{
  "n_layer": 14,
  "d_model": 192,
  "experts_per_token": 4,
  "routed_scale": 1.0,
  "balance_bias": true,
  "n_head": 6,
  "head_dim": 32,
  "positions": "rope",
  "rope_base": 10000.0,
  "tie_embeddings": true,
  "init_std_up": 0.0346,
  "schedule": "wsd",
  "seq_len": 512
}
Below are experts of layer 3 (counted from 0) of a mixture-of-experts language model. Rows are named router (the router's row for the expert), down (a neuron's output weights, with its number) and show model dimensions 0-191. Each number is 128 + 24 x the weight over its row's rms, rounded and kept within 0 to 255. Numbers have three digits each.
Before each expert's rows: a language model's description of what the expert responds to. This comes from a sample of Wikipedia text that the model never trained on.

# expert 7
It responds to: Labels and linking words. Colons after field labels like Family:, Order: or team names in match scorer lists, plus the words of, in, is after nouns.
router:114140131105155129115095104140100122113155154140133164141137150123139149140107104138102162131198126136101137147172183111114104152102124136110092133103114133116123132134098124170123084104088149107129110133182139138118127137144108118188096125116156124120141129120101128127143129097132113136084121141139132122145121111147134146106193162140104113145066094141126130151127089156169166118101126157144103132136129118149066163143152101108164106122139120113104133144171153103148118113119140117167110108158114107118128123094168138124129101153116134036100111126129109150115144180095122123
down1:131109135163090105107109117169126088153124170129109175112152144131128177072108149140101119076147112136127166141112155112122108121132134133102124153121136126105163135151136115159133098127148152115106136102095131119131085089097160128091113119169103139140153155123160159125127119154115161127110118133134143146104126126104123131097099122200114117142123163113147163088188127108144102128127108096095147139130142165146126100156124143130149152099142148150130150136094141148165107113102108116112184108174130112151146117126127155135117134091078129128136126147159105146116122168096211118
down2:138091179146148129128136142152068126143138135112166110135117131141116114161160142151072146058121135157129092146125144126115137141148097126141118120127094132120165147103165122123155131120151135160135107124107086099123117172127126098135110136139164119114157143134107107140133168175140128175124082148139148143131164145090151183108145172123113136131129146117143135188105146117127106107143113137094153140130130093118173150190172124158096139151133096127127155111152147087140145102119102150128159139106114141163124119116154124128165093156086113134112155147175124098147141083144124107
down3:087120140168108122081138143115157153165090087100122137120110124127139148143142123107161144160115132173096124079099082123148131104102136090130144169128118118092134158115118121143123110136077126082125124114093106133160128155133158149126117102143144113112091135129115123119132130126096111111088124115128139174119129095101072135115129136120155105153129149084117110116183126112113123138130068117175132116104126142068116153183110125117153153140130102130161106147139130130095133144122125156138118155136104133085095096106127139155135156130157057153099101140144129167153125150104172106
down4:175119120107077136132138154136142142163101156086155166186106140157127138116071164125110125126128107131106128142143086131122140163166150116117116129165086114114142133107140106130112136120104133104114141192177153161135158116223117137110165151116154112093151146114129122143124155083168127146136168105137131141133127166158113117089148133136111120127112138116148153087112114125144148109089121153124118114165147103163153092139126133123133100149120146130094131120147160103127156165138142083117118106069127114135154111121104127098108135135130116145108103163090093153134132146094120119
down5:135121157121141132128141129131112107142112107112101103111143122113148145150108105145129103088122151148182143146160150157191140118117076110125111094094159148108076129172117120101107136148147115091101136140086137147145092140112147129148150126113086120070160120106153130158161157140104155140137104128127126151069108111150104109117148092150131146113128137126156108133121115140111136178078143136108150109113146132118145108092126119145136162100102121113126095130106142146157089138156160151087127112121135060112148117165121150131106155101128138125102147139124106093123184047139125120
down6:131187121115122160091179132146135148101110138108147132125119112128157105146123135082123112168124134124135126165139156136095179094131140125125116069149132126120123113139108144131171178119113107126138132132066125111130120167109112131151135101114149172114120091147130129119138127177118128094137145158111169104157111101129135123140133157123147119114104117125105133088114133128074147116170113119124153116125143090097189178093140112142106118116120145092080172134110129117142185122144140147123129160089092182121141154120125148120129134145149126093136158163114151108152159091123098073
down7:172112161097131141141110146138101102133171130138106144081132137125145133129152075144114079146114169157171109139139114157136111124118161078134078135111130174113125148143125123134114072137140132151143093132133123131125126152156130147179088119135082139151136133174160114115095111135106135109144124131101164166113136121134103198113152151153122138119146143097130151134130119087118154127088127098088140122183156150126114149143154115112117139134135118117119088165122109141167168141133111158142168115165167132118110111160117145078153140204134104136127137145123097106110114120134113128
down8:136106107113126125144102079126137103167164098131121152096132105126170140138146109131090149124129135114099137124117137142111130156130124113121123101150144092103140171094119164109111143092124115121113115122152127128057113164135100148120102127150177166116100165121100090161080140120130131181143109169122146159116135178197115124149128084168107096132144143114101124121105147092144142158136168121143118133096129125136135165125134125142155114154105107098143143132125072149157161123163152113106125096106126087127157134096094124115113114163135075145086094122077116132127147133151124133
down9:100174113170138121135120118187124138107129115128157140143172130139098123104144135131115110151138118103127098136150090129152102161131125160135142112118111120101118068139143118180156108120136136122070108138102120193127114103141105098187143136156129131136142145108153162085135128131151127171121141126148140111128163120126152182099091104145139110132109148158111168099151136131139103138169139123137120147169151133089137150109146136111133150171133162137135112109069078122158112146143086133142158118177159141125134118150109167168135115110101144093148107133098167135116138131127139071
down10:128152133095117124095163120140142120136123150122127131148113162111100138093138150162108144107168112071151151169095116132134148128135135122103137121149128126128114143103121131131104118146082135133108159111155081092127119133138135101143141145170133154073124160187152153137112132105147118128132116133130170081105100137114136139159162163107113092133102174162130121141158146176132143132112167123127175106122134093099089155127057101065136098133141143132092120103142112112122103134152140139070070116121165144116124091136096114137110124129131132125123106106147107099153149132084137172

# expert 17
It responds to: Months and proper names. Month names, United, degree signs and personal or place names starting a proper noun, such as March, Elizabeth, Dayton.
router:080120120143139111161086098200121104120125147097113152135117145118116149156124139106125099108114113140082138172157114104154086136126171138103065112153156136135115141150127140156130120112128128123151112107092156124134141101123147113118165111143128107082100114074109141114167079149137106133134113130116073158093141144149141121094135130109085127151132099132120144094130103105127170150107116110163131103168056152088148145140151125135156175094123164103105154104158124133155129121137146107155142094092124136147097131112135106129103139136124106140150164125111123149169125167147140104
down0:149125137144144154124132126129099162133121103170139108160073172110135086143161118087163157131161152114151131112114150126180126124163141092105134157162120182132136151090101108137148111097125131145120105111134151137128155119166143119086133124125129144104126159139136091156112135128164131104107095101133155097151159150126135092141124138114166102093100098091146157130108114143149156151098141128123153112170148134134125089129129121122147162152124128140138110163176086123143106188147065121136129147151163135149116088086120173202142121122112103130153139160119112114123145130138106121
down1:133044121124138126088070137135124147126134156130155143156133125128156138118130144100112095078115120145126106186117149124132133142123143177130174139121118105130160176131115111141169147086121138124116156140114149145115154134113073113122108130108141137144147091147144104118122117121163105114150136087096163155144162097090160136140112132096137092092125112115119110147107112137153111112139118185154118134141126068146113146141127120130137099112099097149126158133101149173112127132119104131079133147188134129081115176134114104103147134080126147127112129103080099144096122155162146132
down2:077139110139122146155155103088155164160110141150120112125118123083143098134165136128076103115067152165155135144106064111111115121163158145121129147153101094099144127126146126141115142100136135162128077159117161132171142143142144207164177097136135114110118127095133127107121133133151117142098120119138077124116169107140142108156129121132110142104143092128095138107112134101153159151099158135083144144149152122136166116106112159139109122103101080133108112089103129089136114119125108128136111147142129152104155127110118124120121096145142144145099151136167129181102110112155156147
down3:096131083049118148134106123182151133152142159126120135142136106148149110110162105062121109137119118121114122169141145158129139133123127083131144159123081135140118124163148148153140141142133137105144098152097139134100168141169100151132116138078173105110156046095121072127132133094131106159119125124124099154108148117132121130120143126115147095143082102113121134137100114145127132128138146121130119138142139147118120152158128186143122164144127133141120120143111196150183112084097132109175124119153138130103116136090111117074135116116137125129136128117121112123099142079167136136
down4:097171141130124129142170146136091126164107174130120167155130166104128172140094128109163121137113141136120109103153127160092140119156122098143138134148099136116155102150132096119133105152131119094120107100134139131128130114128121156147108147149089124173118166144115176106153090140126101113160123105083134082104134112152127074127104115098110106147147106107135098105113135135131120110141177160092139117117147093133113066123134082134123119121134151141145144173121109156144119071118143161049103168135143140137165129186126145121129145136125138137117124140116106158137160168178104126
down5:092125140187140140127104082150145116183163113117127197111089160130167134103133088182140135091135091119154142131139100109129113160138096162123134107128138170112142157121148144095101147096142139136107153144110116127185155113164126106118073121113155082146105140100119111136131141085143128151134146122136139140094143110108131083172081174148140120152111097119118140135125132132153096107127112139132169143151095113122142156141136161131090133150142113094100124148151134143133152111117154173114158137097098096129067109089115139115126152158114147094156130151147122135131120128127126111
down6:127140116140118122115076143080135125150144118116125146125173143111130148154107124152108161102121154194145113125098129133110125129181095103108144116131111160166121155128150152131140142112132085150135143108143139053077098131132141143123153140133132129175149102156115140142141116111142127121131082127127133111088119128138128180113157108104114161155154146140150129149127122184144157210166098133111178112128154109133160135105174130111129110098114159126111108129143144141135172122126160105124146119152099120140168091197126166122126105126085099097144129131151154123147145111121131118
down7:112148136102116102142164114123157087137147108109119150148121142147135129096133153093125154177168134136156113095119168111128120131137133119071124115164100092139131152141152145104157103123145166080116126125138146144101139144170146099141139147134138100128098125128132144121116158167141113100118098116099203165138134104123138135116141139121154092159128144098114104146112138159131136146141113108165161107175117130157089169138121168116109114121145154121107130165128153069136126117134129107220127083140137114130091162114094110173142132124111147121139158144126103142113143166186150131
down8:143130117130127078152119125157134140116119185153148133085143140109137106176162163167154165143139162144145109134122110160124143074134110147103151097128127121125094103143144119123101091157136109102103150136150155130123126111125138137133131102159130123137070143133099118129144151169146124132116078136115127099117115138150086139157117117142124140126101126131154092136153144090131073118146138118128131131115111164066187146114142107124128074123142153033090115174151085124137129136148116128122113105116156089115138128141122086116143123106098154146146121125128148185121147145115172142
down9:087172069155135101106095145162116115113151121125103160103130131138126115118147153132114138150121116128137110164124110095166144149121107117121131137146120150135141162166131091145203159103089103089096102110097120109059133152110104121125084117137147093145130085124121087115105129134134102137143134136107138114109120107105177144164129124147152098174122136114113120156105140148127097129129109116133135179120129118131141139169125128096133135126142143150125126102123149139131126128099137143093157110166136160131122136049170170145121130095130130083120112157097112185122161117081163132

# expert 19
It responds to: Adjectives and modifier words. Whole-word adjectives and noun modifiers, often nationality or heading words, e.g. Japanese, British, Historical, Cultural, National, New.
router:130125140122128164151093093134165132120124145151141169149080133142140130093121157104144097133189119132121132143118126095129088123093148151141142147122161092156144159146177120125122168139110154132149162118132145156118136119105135112164150118142182126143094133110095126083093146154148131195174111114105129166109152158179091135100139113109145116140142119143145136133137112120133131114116131124145104138130126153075124114135157131161165134133116134091151116155148194150193100087143185132134146143092127147122110126086119143085142168143113110118132130118065136131133143124128120142
down0:154118125159166102137094182116136125150173108142163130119119105134106111106112115105118134129134156120148124110137177134174181100087147148176091111143107151130108114140140160146115136149143178116133163120113110122126148113132090128099145108137150120146138085109152154094124084082115106170125114122166105183141132108140079137134128122131140131108089157130097124088091148137105132160124131118137137159152153161102138177127127103101129124122083098116110140113123114168165133100144127122182115079165150138117095158142149129116068132134147132125135149139117126121084098132083142106
down1:101121150069133111129106105113165163131127146192108149119138165151142107135134149099129156155147130109109084128118189145133123143101140125126142114132104140087137141082208128115112137115143169156170102076099130151131145123135130090145134143122177133109111113137121109121125134100128113121152158149041124134113122127127135083164094137127076100135096103132124115122137132109126130162099132105166164115137124117108167121117125130169146116135122128142143125157124134133171134122137161111125122108102055134119150160100088117089153120120140118135088123148091140141125158127152138132
down2:137137042151115138134187118159096116133126136160162127113133113123097133127115115180154119122147111135101151131153133129098105089127162143114142128136149160147137131094126113116106118141125124123116117132136134167124125120082131127133156121135126155161119155125116113115165113122114133141131120115131117124106139101125112121116104161142100135147100124147155129143092134146094150144099138081130112092108142128129179127105156105106139135100136172118164088163160132131058150051096147151061111144116115139148145176184119130124121148144144140139132143077198118164139137139128141170
down3:116105131096115104124151144143141121140116132144095146085151121116083155113140121106109128162141140190128126136091125130158137135108106115111161096076069130168109130162156146146122147112123147147150135125092151124179113103146121134100155102106150112123153130134091116092097134176144131133118172073126155104091127134117112138107094142152152163155110119154082090161125141118118100148121153139079175121122083127120139148081127113089136170110085104125198167138117108122112109111106129116122137131136099138157089125136108130170139126133144147087136123162127152148152120139097136144
down4:154132149130090156114080101138120146177131099122128148118157111122101142145101089152112142139153135123099137134153115101133128106117106149142126160169121136151126136107119114086103117112110116177106156101103157117124136165090139127135110076132129121124124155125103135126159172139133100139077143148142147127139105141138097122131087166135115154110109137143155116070140137131145156161160066126163132116133099134186105133128151085125096130108135110134151085116148067106108173098164122128163129151115087083162134101112116158167103125099147116138125170099164150148159094124127121120
down5:176100118095151164175163201125147145141131114142120089165114133149153133139100134093135135130097075115177115082116124131139145182115151113157123090123165129163111110121113113188138139164088110131131131128140119136108103115135086139132080130133181122087092127099161118118132137124136132137154117143119110112149097119136131113137115107189137150123079141178122167146112119129140137120098152109132128110113116141134110131154123132138146183130109087130122116144114133147145131118159151117130126200144105153116103119075148151134108146125157150117141120146139139131107144112150141188
down6:134125137090129128158165136094177143119102082165122140120133171137128134146113104102153142120145128135114087164132130138139125137144138122102098124168132106092131111146074087129078113102172162130097135125129143104155140132144152139083155133147113161128104158153125139157120110112109127168122129108108144127088113127166107149127060120113137169118172158133127102135142108134119126135110171156130168165101136122109139152085121145154101139139132104239106124101147121121102092115124122118140109141109106128123140118096100119104119158151078140131083117131123163148157132126152117148
down7:146115118133141168106116170121122104143159141109103094145152091164142108135156126123118143110141134134140132070139116132139177155160161084108137145145137129120138121100120164119145152147122074154163139144113129128113109141166127152124132132151187088110115102097082112111089141126125119118099126138115161120171109170112128169127161103119127111176127158121131130153109109126142132119151088134161154137143100121112095132138123095119117147104158067093143129186106151109159146143144108155172143124138126165121128089134130076100128107109188141149099119061103138149125129142105133106
down8:125165132139138124148147161102151115155112163136155168136130095130117119140169097108144140117060138154140135115127145130099182157135135110080114137127159170161135112135094181122127114146194082098149125179110118114094171126139127134100115112129137110119204156103136138140138123124111123136114102172135118154157145114084119137155137104110141147131148111125116140136103164147109131146098086100128141101138129137096159144152077187126155117093149154114143108103093135081120167137105149123158164110136141148148108133126094132103123133111125111131140143109115092108130111090089123126
down9:088103108141120099139132172131137141115124126136086120106133126115150114108139094097144129146149093128119141103164177086124133163087089129148169150147138107108141091113146169151134135114130143117144135130101129110105150124162156151108142116143140103180183161158082077132075141140109109086126107135154095119110101114177149097114161108125146122105120103101139137134129165137094106173145145144133150177084121162117143108110122111137122148174127130150121136101130112145129137121099177134142106107127183126135112156116103116142116127093174143129125154151136128147113100134210124123